config = dict(
    num_hidden_layers=9,
    hidden_size=160,
    n_experts=64,
    experts_per_token=2,
    d_expert=128,
    d_shared_expert=0,
    hidden_act='gelu',
    moe_layers=[0, 1, 2, 3, 4, 5, 6, 7, 8],
    router_score='softmax',
    normalize_top_k=True,
    routed_scale=1.0,
    balance_loss=0.00707,
    balance_bias=False,
    router_logit_norm=2.0,
    router_bias=True,
    n_groups=4,
    groups_per_token=2,
    init_std_router=0.00963,
    lr_router=0.00145,
    num_attention_heads=2,
    num_key_value_heads=1,
    head_dim=64,
    vocab_size=8192,
    norm='rmsnorm',
    norm_place='pre',
    norm_eps=1e-05,
    positions='rope',
    rope_theta=10000.0,
    rope_fraction=1.0,
    qk_norm=False,
    attn_scale=0.125,
    tie_word_embeddings=True,
    parallel_block=False,
    init='normal',
    init_std_qkv=0.0335,
    init_std_o=0.00883,
    init_std_up=0.0335,
    init_std_down=0.00395,
    init_out_by_depth=True,
    optimizer='soap_variant',
    learning_rate=0.00633,
    lr_mult_o=1.67,
    beta1=0.95,
    beta2=0.98,
    lr_head=0.00826,
    max_grad_norm=1.0,
    warmup_steps=200,
    schedule='wsd',
    decay_fraction=1.0,
    decay_shape='square',
    final_lr_fraction=0.1,
    batch_tokens=131072,
    max_seq_len=256,
    doc_mask=True,
    train_tokens=804600000,
    max_steps=6139,
    dataset='wikipedia_en',
)
Below are experts of layer 5 (counted from 0) of a mixture-of-experts language model. Rows are named router (the router's row for the expert), up (a neuron's input weights, with its number), down (a neuron's output weights, with its number) and show model dimensions 120-159. Each number is 500 + 40 x the weight over its row's rms, rounded and kept within 0 to 999. Numbers have three digits each.
After each expert's rows: a language model's description of what the expert responds to. This comes from a sample of Wikipedia text that the model never trained on.

# expert 60
router:481549584509532545491494478513541439490535439435504431540548534523503512524484558452404542495467501539560515477557516581
up0:471555522554463503502484515585547454490555567522477507576507531473500514511492606527492499534526455550534462497529439529
down0:470509520503506524519579528539466578557479467475540439472559576472531462478463489421492559525492490439415561508508483520
up1:459535498569536458418584522528505481498490503475481494494523510539490482509473446558556493539501511542515465534526501485
down1:532547483463539451514537508473490467452538496490472516475454528439476384517539485461458466481485588542489556451497591484
up2:478423498483502422525457468444521509493493433432471456541475525524426431483471478588477483467402499426538517415479500482
down2:469505522537441535482485525534480586441437453474478550529515510506450444509524403477454544459561464523501489525526561472
up3:450485517478489452464498554529525492472503487553565480505485488361493545488480447478565518559472549471492436501493440540
down3:457511481488482534499494512487508447520420495477523453522544551571478434475541446528414470459520504565552530534524425517
up4:528477515519461510558541509452450517549544526460460484537477536499499493540510517515501509492497502465563488479564521470
down4:502491489478504515474492519499486555530551459459468536557540497509519529478518476509531545560502602463483550533454450516
up5:447578535499490428477528457590527542489597571492509495461510450520534495528527575475448512475498558498520512467530453497
down5:524548565552495481523520430531464473502571487508549428433467556474495480506541540512469473458549470477469440485452499465
up6:481511539447471502462532530496502536551480475530505392491566535528546530468495527481522511463467548520560622572547437499
down6:464537554494449479514495494456498544499543401519451548448499527460413491524546521474523475492525495525492493565554516507
up7:473498419501515487470496583499481507461518501532495516575527464515471484481473383554493567581535522422531486490486516517
down7:541453509519466471516501430497552442525476438429512541501520472458556411535447481412461559534501554532478496526538511500
up8:558494500530419424452502474598468557484474477482541454484431488497635513454425469529413502485437543468527565503503542565
down8:474467474460472524523454531502534554522564443511519509551495480527471571449533413481494474501527515551475554541471434542
up9:472444455506540449516532483469494567380561550542493533527525493502482490474443548571527500543504508565466526535468487533
down9:501424575563559499452537435551471567450526538483517548555449523605562517552496513520544502503528513505466429571608542549
up10:534449487486501497513446445487566489487521572544462389508471491462526532518533483509461497533488559534554550489504489507
down10:486490541576538373466460528489486469549518467489480539546576500491493494492513579498517539508451447518514470538404516443
What it handles: Word-internal suffix pieces. Pieces completing longer words, especially Latinate suffixes and stems such as ult, ip, ity and development, as in faculty, Leipzig, reality.

# expert 18
router:478538470601507465507484544565569482544489489507435540502516526494520476551556510541567549529500516509470486511458476499
up0:444429614521556579566507481517471574467530495466525597547544518512427441491500564450549398504469486517522435474484512450
down0:508577543478482524454585510549467487480427569471457508441479483574463448439474436476501550595521462463499473547471474480
up1:449465555557454441439467517496519521533470484548431554543547466537513499469472515463477516528514437440538556419588504472
down1:528505504478418472468543521529425498543498524577524456534389450504487485547526476463578481501550526503488493492451496543
up2:441471549574512497360538520477520510474521535521540529537504526538466422451433526437434474490510484498491487470582487561
down2:515536546492450448490531533466507482585516463517542477563517418460474491517449462499461483497588573469595557482517514527
up3:493523519561530502493421488510479506469509452531517487492496363481542528474542522470501546525487547566544537518509506538
down3:525465446455483481473560435428472446512512551548499508530536513479561511597518566506507543475560478502502540524541491498
up4:493546355515497471493467517487558505546490470506567508497517487526522566577474550506427532609487485482458573525476469488
down4:526570479472441483539479503472489521494570484532505488528513487561504531478538543468525492529477528521487498470579520465
up5:462536504462501504434492525489460565536535481506468534509441601446508527490535570462518514459555443477497460533495520498
down5:510467545477529527540446472483524496508435508432480438500532437490517563561506472612375466479515548445509482461523536452
up6:545536552497458506494601570456505450449444484498417429449445456556504446444507489544503529517457536553500478534439456433
down6:479572458507485467522446458498487534460453488520491488554520566445462519578454464508546477568436448463530466495510533524
up7:473479556562509483558462491436524513433467551479497504475563454479563501525483482503480541598500433475486509444486484468
down7:543526465533478501560582499500457450471493447525476470441469470504508500471536475544557536498553458560511551500480517451
up8:477464518496482458525568560535450470572518465513414485480550503499444577497519546450508512490469492526541501469545487517
down8:464456473510402518527498528478468465549541448487482542520555438487451586504503425505464455480492557546494517454559528460
up9:543491456491490553461486460582512482482542507460547572524490400510514490509507488483504487525469549478443510468429572482
down9:476502539513600514546489487464493535499522461430533518490421618535506470413482545351517537481491480525489536469500486550
up10:466434502491513540518483484457516411479492456517578511473548487520489451449449502498551493466480547536557506532523474555
down10:472509565524513481543462539600488515536538530473490487512542479502477558539554496545527566487503552486462459475516482500
What it handles: Table cell pipes. Pipe separators between table cells, especially after names, scores and numbers in sports results, tennis finals and election tables.

# expert 15
router:434483500477444482488580560505447483543514525490492462470498456488535476563474520439526545451468499523539486549446502485
up0:486498465519500479448564448474475467564506519547464478534561510492479444543559468454453554511534397450439465540521508573
down0:512480537552499475475483465450618429487479447458467496484558459515547516406517555577521481467447471551434477523515455423
up1:500449494489475483435488549525469496545496538480432462503463498471522524539524461480577576413533524546491469475434504457
down1:523530449430470517511492462444520515452496475499529460529548504585494468443506526521461490481455493471480533492492475497
up2:426496520582546487516564509444510518448447561529511563503561474533605464549452460489410518494518512462500522464490600509
down2:470569510473502530501546504619550465512538451529486458541490493460459504569493440521544505549488530571501438477512487530
up3:482581520406518478561467523507445494566550520588524409463515525516548554478499548480553525482547425539579567544520505488
down3:480514461581454519439478494468517448448462488427454555535492479476437492501461480526461411548392507483419466457461487546
up4:510556540466564473536505449534433488481525505475419447499480537483502462505507382466493520539445465529568563580487501503
down4:493493548497462486482503559508493536566525510505520484505457426564486462492494589482463539452578550503469459549497442521
up5:637537548439603537514485459504546497570486478511511480490509475506507529509490527508538545546526481519534498476483487497
down5:481531511514556535427501473605512515504535485449565462561492527520481502475457541522557457586462481481464475479510491455
up6:470529490478476480458515532511456523579540554453468585522507482500544490469477511493495427557482481545445482495509517483
down6:470511561496446421509497439555436537482467480528460498492551534558559498487461465487523513461491499505461562467510512515
up7:438514611547450428540525484554491509537471566441498540490480525465460472498507458514467469461445567462468480514482526501
down7:553516524471525462608478518484498486488507511607462532545480560497511561478428515530450561482464488518552460526512522491
up8:454522477442489531415489503500426435489484526502497474483488454456531507497565456519524500507491392538522397457535536571
down8:559458447492536485499458539474515511532397522518468472477496475516546569481479503477531444519538522525579472470564437519
up9:484529518519457414510437577470511503480546520527522497538480504452555479524533477500534460457475547547542514471486471550
down9:462498475470474545419530501597423520487456447553475425508508535499452542486527557488474535564535499477470422527463477437
up10:517512522474574505520453427483456537527475501486554569461488528487556502472492473527526517508445457474508556550460502493
down10:517502559526509568512517532506518561469513501468469494499458488509500512467463443573446528473539450490499449418539547482
What it handles: Name-final pieces. Last piece of a personal or place name, often English surnames and given names, such as -ton, -ley, -ford, Tod-d, Malcol-m.

# expert 13
router:517542517536454550557541539450505475496526566490587547544444471504411484501521539556550479507481625468476485513475476575
up0:551479567481559524445503500454536520488541503482506548511460461544519409512449511497466445513531544467488450527444515462
down0:487478513477598520471512537505474512474539438526485424526472444459534481536513491528427400478515511551463509459537467552
up1:457554461484501447527545496486435548455553581525501547569547443547467518479513499491523561570499474537489493506400496525
down1:489475474502519546548535508512563491452465551539552511447466453526516544448517440522500533542550492529497518426453549427
up2:413516490528579567539471510554507475518417499503458482549513524516482539482505581501485462526510450478498490525487462547
down2:564491480554456468516499472497447485489472442461529520527512452503506601508517557518486484487469496511540509506544557529
up3:433470506533492558475547467548520491536494554500487551508475533531395464471522472470563534507469487541533439524449494540
down3:504452519493550495529536515508577535436465537456505571542502430468535488593490512481474484487545534522509503437531483485
up4:426508464463462442487532490541431510503472536512463490508427489551533532504511478575544409527505513563538514448536563487
down4:489512546477453497532538415530508507546460579473555450478499574480414522504476505493561438547520454562489395594499477472
up5:536547530548438489530458519515502483569486516454461545453459447470516474519472518569522493525457476489487490499539511573
down5:517431532517524587428592472482464580554488478447509491495454448505547513471492532455566527552554473482477516483501481468
up6:485476526559469488476563539474464493520535556474503474568429453437431449537498489537518476526493560424539561555564538516
down6:462476581478590512559537523475466437478478548480457455499549482475528492432484484403433569452535475511462519463438508502
up7:468534502557456525490587471491547498462428547467506446535418535492425548535518532493495549526520488479538594468512498488
down7:537534526444487491423477525496527429478563464529455561484563426447513506536535459494515496483585470552475529484550475573
up8:535534469461507527601487487488441480487539454508503487569513487502473470499522526566538555498516535524448514492532509455
down8:465503470464460489429451550481520486454490496537557493478499505476552389414490496515477539499511488518506513510377532439
up9:490521481512549590475487531515552556548578570489395573493520453536431487495508562537553498538500472510524530468533476551
down9:493542486588467501483507466553477480497521412495524468550513490499517447470493472464513515452532525468419479483483507513
up10:483463552583483492573505596438568492501430534583530524543490506529478602557455493536561495535467502479460445501533520489
down10:558558538493499535484450524480496454513523555568464484468448501510521498518457515459469490434446490475492539503558492497
What it handles: Mid-sentence common nouns. Common nouns like film, season, album, game and word-final pieces like s, ck, plus so, However, and "Go" in song titles.

# expert 41
router:486568474510507456520559516462489453536508491493516515585554549516603479485564460438509556486559585534519477491471496437
up0:543515459497535405555444474465484409513497512490478522502530515507470444525590525510485438492474470511429525467504482495
down0:532488509500518487516488515558581419461482513506485571523466491534490468516528545474489533574521516437456490429545509455
up1:524489539531522453569532528547506459483532457463498478578501531517435492363520488499513452455492476515495518564530511460
down1:426510498563538573513483493490519552514541566521484495478528506485533510625437529457509542556454520510447460490510446496
up2:521514515541475481551472450516529544452432498502476482508443501539519473527510510492533500489462474435487516491483517459
down2:478490494525522479450568490507455475552510479492451464564541533531441542543415575461463469568519483447537472457436566422
up3:411506540480473491496510463530473461501530532501482525473529437428512532521566517467521566444476472495442526417438520595
down3:510418459446543559493467491471498469513502419463555512550502491550452523540480438427483543539465474494497461537554547460
up4:424482510510488501477487538482512501496556556543566483601485467470540450528498495546520525445531488476482451552515496506
down4:501554508492525500494617429490451464556395435490463581444558490498458522406494494452426456553529462494565490516501450509
up5:506527476476434504503530508464562461491505479510457511493519486555502504470515495428558504503537490549482556420503548511
down5:476486454557505469492509491521472473490461492523479534507530484431450484428515428532502596466487437431518482578513509504
up6:476575565492521432512478387559493555548484499534494528550485457433434496546522486474530479515478519463508515536468473528
down6:556555551393492539497520492516503509554518530469506484467496489516486573468514507468481553542472476478487481496475471456
up7:514477515528469476562454550535546549556529536551522550446386470566516522540504469567481532503441497508530536468506473557
down7:494483483510506471506467516494418500531523526465569453460478544568507446515521439471539612565533593470433553509460531464
up8:569463488436435519540504547531539488433407477562534444451526495553505517509502457468474518564560495492456538495419523498
down8:566545456548501424467533533491547520438449463477456526541509427502557537478468614461429514478511522571528461580485518455
up9:490573466415524418509501440463522523498557532500497561501461528501516527506505509523541510540497511510455510432490478540
down9:606456455519493534473511479549515498496458474530516481544508488560514442522499587555483510442471539539515475528492582476
up10:477589503533439478548530484515424532462528481507476570506551555522566484521507507464580435498480549545510497560470601495
down10:514445476528478434483528575454510500546521515477538501433501438473521497529520469541453567555478542437456439488497528484
What it handles: Closing brackets, adverbs. Closing parentheses, brackets, braces and quotes ending a phrase, plus sentence adverbs like also, again, instead, respectively, eventually, briefly.

# expert 10
router:540501537544539492499448461466555499480570500480426526511499453499482451479469597521460480566404528508436481508515491583
up0:509498431557467468437588496491506479488516530503505486522439432457522509527511463497552480489518484501499398498505540437
down0:502520527525438484464534473468445510490504502539513538562462509485509448525478563503537525474435514470498489471507586574
up1:511472534434486478441527519452529506603554467576528529520506503529560488594512528471576437536458491580520481413539483508
down1:543464477514438508572508450540522522456473437479480436464542474555454491480517502543483455521497550513502537539506515474
up2:404585468508487569520566567522495468454497428442527485544529497455569511410525518451486487564501393471476518495415552541
down2:560457516506551535516546481511514414486558477456509498529509557458461522476550469447467545496505601465484534570501498543
up3:526499471436500422510446504500491501478533514504503471518526513436488463479455498513445539507485495482555526444498518542
down3:488457514535506469473511547516568508544489474453444524485561516463473530468485396493437526509521461543439514502512510474
up4:470541547523477464519578450460474527521508589432529595473452509426530495477574496586517464454533528501545496457508527560
down4:526484564506428574538494500542493470492547504503523509492446493591483526492540475499418421480601541499513542411492540569
up5:538516505471551393526444542540551477510524484489514470504537465460598499483550527558524466498409574503501525522519560507
down5:547490457481560510510455464473502532569528559463505470507527527494615527493496440497462497574514489481564521528470528490
up6:563493548553533386470473435550490523468586487565493488503517502536473514541466571516491462555433485506469539508441478458
down6:468521501498458510494505563537484517469484485505553515444455438520511492512484400506524521494481453501412510530503462506
up7:553472486545481455529481515535463557481546424519477483483512538502480486464443494546560445478444485510556507489498529510
down7:536421567508454525559536516587557439530515509475513538540484479518444549530490501463550565476509464499447460554477491578
up8:461507528491495436517467470512463473507503507543441479570495530463498494528553479506522481597407467412527549485457474560
down8:495485510498497484514539429544536521454507488521467542539537487441493456447521471554469499537588541468561414445537450497
up9:546484472530495506562566510588517495512521456571506403556485512488453543466527541530465547442551508464466566490521501504
down9:441484513439494497549438383476511539470493422497517514466487524445455455486465482497514470463558569515489544511498507477
up10:517438427538478467484533464510513472537572507509543586523566444573475489472508577531512513495496499494609462485498480511
down10:495511486479442490507506429546553518555454512425468514519554465490533529502588463404457457483460430556554496497553501554
What it handles: Latinate word stems. Middle stems of Latinate verbs and nouns before suffixes like -ed, -ing, -ion, e.g. acc-omm-odation, coll-ap-se, ab-olis-hed, market, project.

# expert 22
router:541493510465491572532459483554547522477518497466457545478489549453516583393511514470531466554554458450505535459581480534
up0:545509496448528517481457468455512524526464540501457532482559573541459483421492464533492507540473450451560518516478491478
down0:496500542446536537511513510445535538504445591523541476549504476477465481464487467475434470505531488520453453519518512512
up1:501579424450465577466534521558514455520491552533506478527442511437509485469517442451513565610446511460536495492494539501
down1:493519386459513559439466475574482550505548476509440499513554471519515492492533505483516472488486482430491536549514524490
up2:544508520519515476521458454443531480493497513530495511529530590473557489505453449485553522465547499533480517479494460514
down2:512474532492490563428489519516471505518436539519488533509442478530412443485500431586440522525460479522507451506525488551
up3:465563473502523477485423528502504509518499549468515488552468553511586454465491542500494539545523563463496521483516506505
down3:483494530512489528493563504556529474507463514535520499527524557526474410460497467561484504492562482525494499515449463508
up4:534479561515466552519461499457534504475534496460456501504433471429526539606418506435508483491420532475479551536524457571
down4:528500523538504439434560474510500501579474415493483533444472551545556555549492522467511473551476529532493466473478559428
up5:498527493492470515509474481517523517465423570475491564497456500537480511463487506547474539508460539424475525507529567528
down5:492551500500456542463487500484426490448453443493602579458467507521485531504549486516507579523532477569533486509496513471
up6:452426493541575501464484550437526515472560483502513467536521511434506449489508408499521505546496514472543549505523550493
down6:513481536480530475575516499425553575559493523501430567429485485450536478476443461492529419485475571545485537478571523462
up7:496536494510562526527552499489529549516520528489525503484495575534526516541461501533505536534507482532461537440509500439
down7:559503556493494520582472458478530489523502534461545551444493543558473434448499456539455498531543524440537524507467442517
up8:443457513507486488450575507563524513481533435438499473513505523501475514450482581502499473487458468511462453454517504517
down8:421522522505514524497458469493473530418480542517528473520496475440517495426533460546490495520517482499438485579435471547
up9:538540498519514546508507505459578453514493534534488542541468577465520534466507483483584585432487447442436515516542524500
down9:458489494538512493527509449481541426492496559535514530477483491556577451453427480537456503528498512446562502425537508564
up10:510473542541509484507507558552512553527479523502604573486525473448463444540491458503500470525487458551537502438520538458
down10:491456506519461486498538526457414477481516481466527444553497501499503477538453580495473450435490498408499543546496438526
What it handles: Capitalized name beginnings. First capitalized piece of taxon names in classification lists (Ac-anthocinini, Cl-ostridia, Par-vorder), also list items and minute/degree marks in coordinates.

# expert 28
router:492575507483451545452454507466504466531494468537505461471484492505492472511536491511521542407555536413534498536480497524
up0:507491498472519515464532531459509482450485519508494489546494569444536522497500472470461403477499479488522503480517498510
down0:444542530467456460501433510482520489547508478479538508492516390507468514518505497480534558429555523596488475470464484521
up1:487500540472581463419548511497509476542578473453536443492531497479465450394523572481465480595405513517473438567553530511
down1:427424493458535576494511473499493447557465540519526507464468495466483536565545492509494571454487508545521490505492473499
up2:486590478478480503504569510511521458450471488556493477446512485568535433576537487495487495518463475475520503525480472539
down2:505447503516597506544488490533510526465554539455549491475491497530504503537459514499513520525481472563510471457512489520
up3:527440542477544545462430492560423559473568438510561455519531575546576466448521484474484461521530538459527538605516530507
down3:499553495491580556510578485450569431525535499454491507459534509484474536518434393517478528527490495464458498443503511484
up4:473472452444465512519445460515584475555493443508454427518585530506551493582498543518569490517562469442533548533466512459
down4:560505505534500511502501509515511504466554592485519485485532452517399552435510477432475485457505522490497531528524435485
up5:532486511509568531506471524491464487545504464525418524555446570519529411534448516454518541423492534520545515557515499444
down5:434503464551536523523623570453440423563536504504476492457447421478525503511531469595449481509430452432521484516506499533
up6:481432541531509444400518488475433521522586513508459433461446563491517501547476532489510417481461512527461502603545493512
down6:469448481502463541493561422504506498523488524411434488441503509485479511520488492549503540503474485524491486514521521467
up7:467513511503448476472512483424493466541529539506523479545536470513522441506501508455415458429538459484510519506455571509
down7:490532503526533464543464576549473467458464498583497424492506514454452483558500486517546554441482476467595450502516475499
up8:416514535574414530501439494498441496543539474550477497551561414555499514587510496532516558457440462448560432513477540487
down8:460500475442497483468572465499486549490491504449452503493475489498522456437532572419467516444432492539505513577486546513
up9:476505513491492451484515468475453466410420489643421509568455512464507510455544449497526483515509472485490522466473580520
down9:498508471483512566481453444486561443520514467453588481473500558481452570499533525557514442508491493552559465548478494529
up10:570485521452485515420490533503490521517499514595534471471522509490387463503526467485501496481442520485494494540473461542
down10:454468497466503518510533522464517525568497491493545556480536518500559535509484491538566517501503492533463461522575492560
What it handles: Place and institution endings. Final pieces of proper names and the words naming places or bodies, e.g. -shire, -borough, -ter, Street, University, County, Hospital, Creek.

# expert 34
router:511518502523518516443563549431444502544462458452433510584503478434465504534563429531540435458465478448513558544536458510
up0:537492502469478481470553474510434490493569520507514559563494576485556437450486448542486492482539575491505522458508457496
down0:563502472527456495534472500492441451475502482473496488459497529533532445497504463470474494474451430396461432516544541506
up1:479505507526503498385476533515533497500512606541507476529526479483516559514525508448521457591517439468512515508492504515
down1:553546536442497502495555566548523495555506565498520517478428479574458546493456522504529478533554577561500473485457499535
up2:485493509581513457476455569405456557475496488458493491502448487468539448496467501498561484516557459443548481507425506492
down2:497420489527462546544441511511465510528448461560469436462486452513506557535490486537508466488470496450519499518455523455
up3:465502478593506523483506483445506452513443465532494425548513473543453487532589489486512487532516469471489565507504478515
down3:500597521555496528500508475478448508501548522524476426492407502562461511547482537486484488519505501540430545521546553506
up4:454533423511540424487491547469540481520504538527539524482465489421542536520550538542514507551514527516450430522432533465
down4:475500503516502569428457483454471487521499525545463535519501467516557510437487614534485550491517417523447505487544520566
up5:468445493433427448474503569465476495553511504510473485458529477486492518488505468510477507519455473435524436531570524507
down5:520486476451514481523554492513493532467480489491486463505586485517520508530492421519537481513466551554542435524515467503
up6:482602527496514482522505533436507518545510509486544585551481489473483439493445508477469363514447488461453492520568529487
down6:558501502483540450466470523529532483539518529496534492426562492536428513510521509504552524478461494495491498432505515472
up7:433526477505517434505529516504485529503547480489523492479533520470509480440469499441577477456521518474465463503517504493
down7:467491522502564484556487466513598409518536457520421557382550512498579432488488452470546459479499512522455503497510487501
up8:512536536525443493487549468457526456554584492475546527478466532483510527514506546504536552431504435463564487517427493456
down8:451437518459529486489470386532484494468511464548523532521432447511503457485466512462461588467466533498502483585529512500
up9:470488534490383543371552508482559489465501505603438513576490452453441499549459513463523506505489466471478524489586496530
down9:472495489485495494510509519448506528530456541485483465522525570600500503455440511451497487539466549519536435524480528592
up10:529494431460531523489501491515502426487522497484467480522455524489495481524505499520484476506425503507500506518545511489
down10:514464481561477539439488530466557495479504529522535473505513471486527534551539547513432527512499398567491438487504488469
What it handles: Adverbs, motion verbs, fragments. Adverbs and verbs like well, very, even, too, came, went, returned, plus word-start fragments such as re-, -pa-, -ly- inside longer words.

# expert 2
router:470490520506496481465535464472488488496460504486514483562520538510450488436431487498430421573590518461559507482533500534
up0:471517473520482484521480513562541448537484534482502504583574486568526514441542553435496394441457566502500504487512495512
down0:556533441471463536520470482491520528513517469435485568505429453431466523532464567410583511559488455482533541411476514503
up1:549539517506523463562483411446525556492484521513497427471486512451515504463483529521525520545489505504493453408546463525
down1:503471514520473492541524458506542452555496436514449576515488417536455466510522552590442498458533544528551501495463513492
up2:514505479557533552497539529541566439513462429468486539532447465489534533486518513494491539448550483395484539523541515530
down2:420548509504438504551486496496523465471556461459489545489461494495526539493443523545487513430407475539490492525498522523
up3:516479489404557500474602502519471467553453585487456482619432496521550513516467467532512471513500537456529536531518490490
down3:545532517503483418553467519518505526489509544539523473459516540486579557516511418522470502541573524471533481501550509530
up4:529492470504383475505504557513497468508508462513504469504513523545480474506528433453421497497439521533490498492467549499
down4:463526602470435539508504519505493497496525515423538503553504483528570541492530409482468546502519426517533576475458499505
up5:473486393511517538511495461517490503476530444520504549458520480480517453509555440503489497515513474443531592489580547444
down5:487467529506458498443536546530567479498524509432550447571498486556537441527509433514477559485533419514509461510458471471
up6:512519451569504457511447520524455466541586505494452483545532446479468548504465476509484459508465444432451502496416588507
down6:521532510551494571436404533441522450493499474480533511464490535458567438480479506499428551481494508463479484486525490445
up7:500483486458534434517477517478501473526445513540510503504543555524563468480456456449512480490394480462474526493551530484
down7:575457436527536501431539465470496507488476552484460457507428525504539532550475514522429495472515596499491471513533511507
up8:522399544472457475602478504478550463474419478520531512478487490430536459501473473462477560517565571469487536556463528495
down8:445481499493525499512525453534506468506448461496501508522484558500454563548420467519470502555486545540518499555527517428
up9:530505481535481529473484482510470486530549458465485455576515518404434556543516520532464425538473522481485552391512453465
down9:472474434527473528479537418492529484500484537556537518523494487509474442466539557478428500544474419475432485474559477520
up10:433541537507536533513468527550488464555461498488508524499492541529512466514428510480497473529532511509625547504519525471
down10:547474488502460509414537513447562480518504444632524446512497430449529494559567372477426460550459490511553535502486490535
What it handles: Abstract common nouns. Singular common nouns after determiners or possessives, often abstract or general, such as power, war, evidence, development, law.

# expert 57
router:544524497537448530484457481551528487430491538487550493453517441454539590535481543441506512448464468567527510455495481565
up0:519527493496481523483510593541520508483478449539479435528531533486455604536505468474516493489506474493484560450526516546
down0:481519496485484503511473500473536518543494460593527439511479488482535530490459534534534505491504524556494555449529511461
up1:513494533502475493435533516505545532417504525516532526490491532437543449557457460423503518473521525458487535515469465602
down1:551516516592510496497462534585494524492515496531479560493443530491464592495535453538504453474414525424551475425463567496
up2:432590498463560474462484436480489464534462546494558599503540425509548493529461461461529512576477471436511514466481500508
down2:546442566449458542555449488520523497491581415517524583575547495511546483455478553486577484509518563503522466457475558464
up3:453483485437518483577497508509513536473546416475519504434564481493453531509487468491508463502483549501549467418461436410
down3:478459493498544533517494563439527479511436473532481586477560495520552573493409507491494546462471556477456505497478539570
up4:549560509518411449533546545520496427506500504547501467530481504511527541461537518551557436489504489493544452452473515471
down4:486495494541479490490572494485433491430461392461498486462551553508478552430478521486481468467539473437517496441523542481
up5:431531558543469487521550457485441465479417485509519494482469497436512507524467561486479541496428473486542506481462459439
down5:507493467471483545533523405452431562448389522511531489525458545537486528475494515474469524511444523501430474537460470546
up6:529565498501482422487434520487525427489444494516501481456525550503577513488443468512544525435567440527502495525409494553
down6:488531436593554451510528566504503504493464463473464435500449513549465521456540511525507544585545420499511522613512513498
up7:536517538528420519558484468494507512436503600529517496509464500475486460467478499470500489464523414506494599485502518515
down7:464483536431559511586526515526465540432516568522502487510430594557474433429512466534553481477526569452476487474487503519
up8:496500503463505438475487498462462444543496577504591446468504538463459553519519468472517469452555480455509533483522528493
down8:473500501478510536584479465456559522554527479466475501437525490520496558492566412441494526487516518429496511487598429461
up9:562489518469493536506501560449553473488505475441574511486428399528569469520532482494512395475532514520525474459484580519
down9:506501473531523541511463583481470443467511525549515469549543491497422529489485405496522513503534548520522500473485524513
up10:528485526581521532479502543505443492488553515481512450525521572417511491479558546476484500533453488500545495516464548536
down10:505504519518555531549521533456540454530496553536519461475464426454551522503501509536463393454550490498490433487440466472
What it handles: After/before, name middles. Temporal words after, before, since, and middle pieces of names like Fred-eri-c, Gl-ou-cester, Napole-on, plus table pipes.

# expert 14
router:591426509456571525508463510505530536500436466464531548464455521458467507400457544509462490494600478479467532491573507475
up0:532519484489451477453432505512366502527481494479514518553482553438509521513472475495446519479515510537462455478453512499
down0:550488511493473453440557507499530476459494491491522487427546514523484440483493456505521490418471591496528490470534426450
up1:535428556495550524459526524468501445519459517489471494465463507464504467566504557482509528536516530513524535514524526418
down1:472484509510452540519574590488455609481452565526506395512490499388418557450522421571486494553518548504504522509555505471
up2:466487535467532535441518598514504573502494519549500503467494521433547492452562528451522565521588492552463484425465536488
down2:485493491456503555482494490446527512543444521499530499432533472475510469436464487504469436494512494571461524458469548552
up3:422470483450590456406528417559447464493528509498432473527417508517518467543455492565535458505512498516542497455534539456
down3:458505469462499535509493545543438512509477573517516471544448553517496478536542508485491474434460494449543554539503528442
up4:511461421505458458437533450447477503478485504533479473515513565441590457576510500532464537479593530486487527460560533483
down4:540541434455483474590460472431534510559422494541588479537480485558466494539464528487511517509520517544513526564528462512
up5:481515492482525517453442503533492550537473480482575570433538514397495538467593498492513531532598454495530547484480500526
down5:441530445507538579490500512493466554540473507543554444413518484482496469533537498506452488521601565501511535532482467565
up6:524496561435490506466510567472467447589487469428480484457484487423536478486515544548531428483593455506470539503463475493
down6:482487555549477436455489514468495513479430554499541435453479536471510490534498527618538495531466527548481561541506448461
up7:475471549557519495429442507478543473486509533534538543513553485469507408551577465494495514515491495549455524518491517603
down7:535509474493456476488472571483527579528555474593535523441484453434489469553497435555528493453441518445459533551452498521
up8:464418502467563558545474528554502486586500457538506536535481451452568570519440499491526524476525425467543481437477535499
down8:544482561442501521524574460502537473467540535457463514517469509433536520528479500514521417502515479472482543470503531494
up9:560486495555524439430508485484558472475459523458441472476461445477486464527571518493502486449437507458513440463505459520
down9:471484452517400480455514425526524420409522422499478486435457483505481580486564513498551423478531480528491502519522426499
up10:495493601506497477405470404546438533498449467468450592497548493514490531514433499538504526482553575507493543499472542484
down10:470466455527504485522498471486469491497446536487499413527472480491443532492508491514525515406478439456489518531523474533
What it handles: Non-Latin bytes, symbols. Raw UTF-8 byte pieces of Japanese, Chinese, Greek and Cyrillic text, plus en dashes in score tables, minus signs and coordinate primes.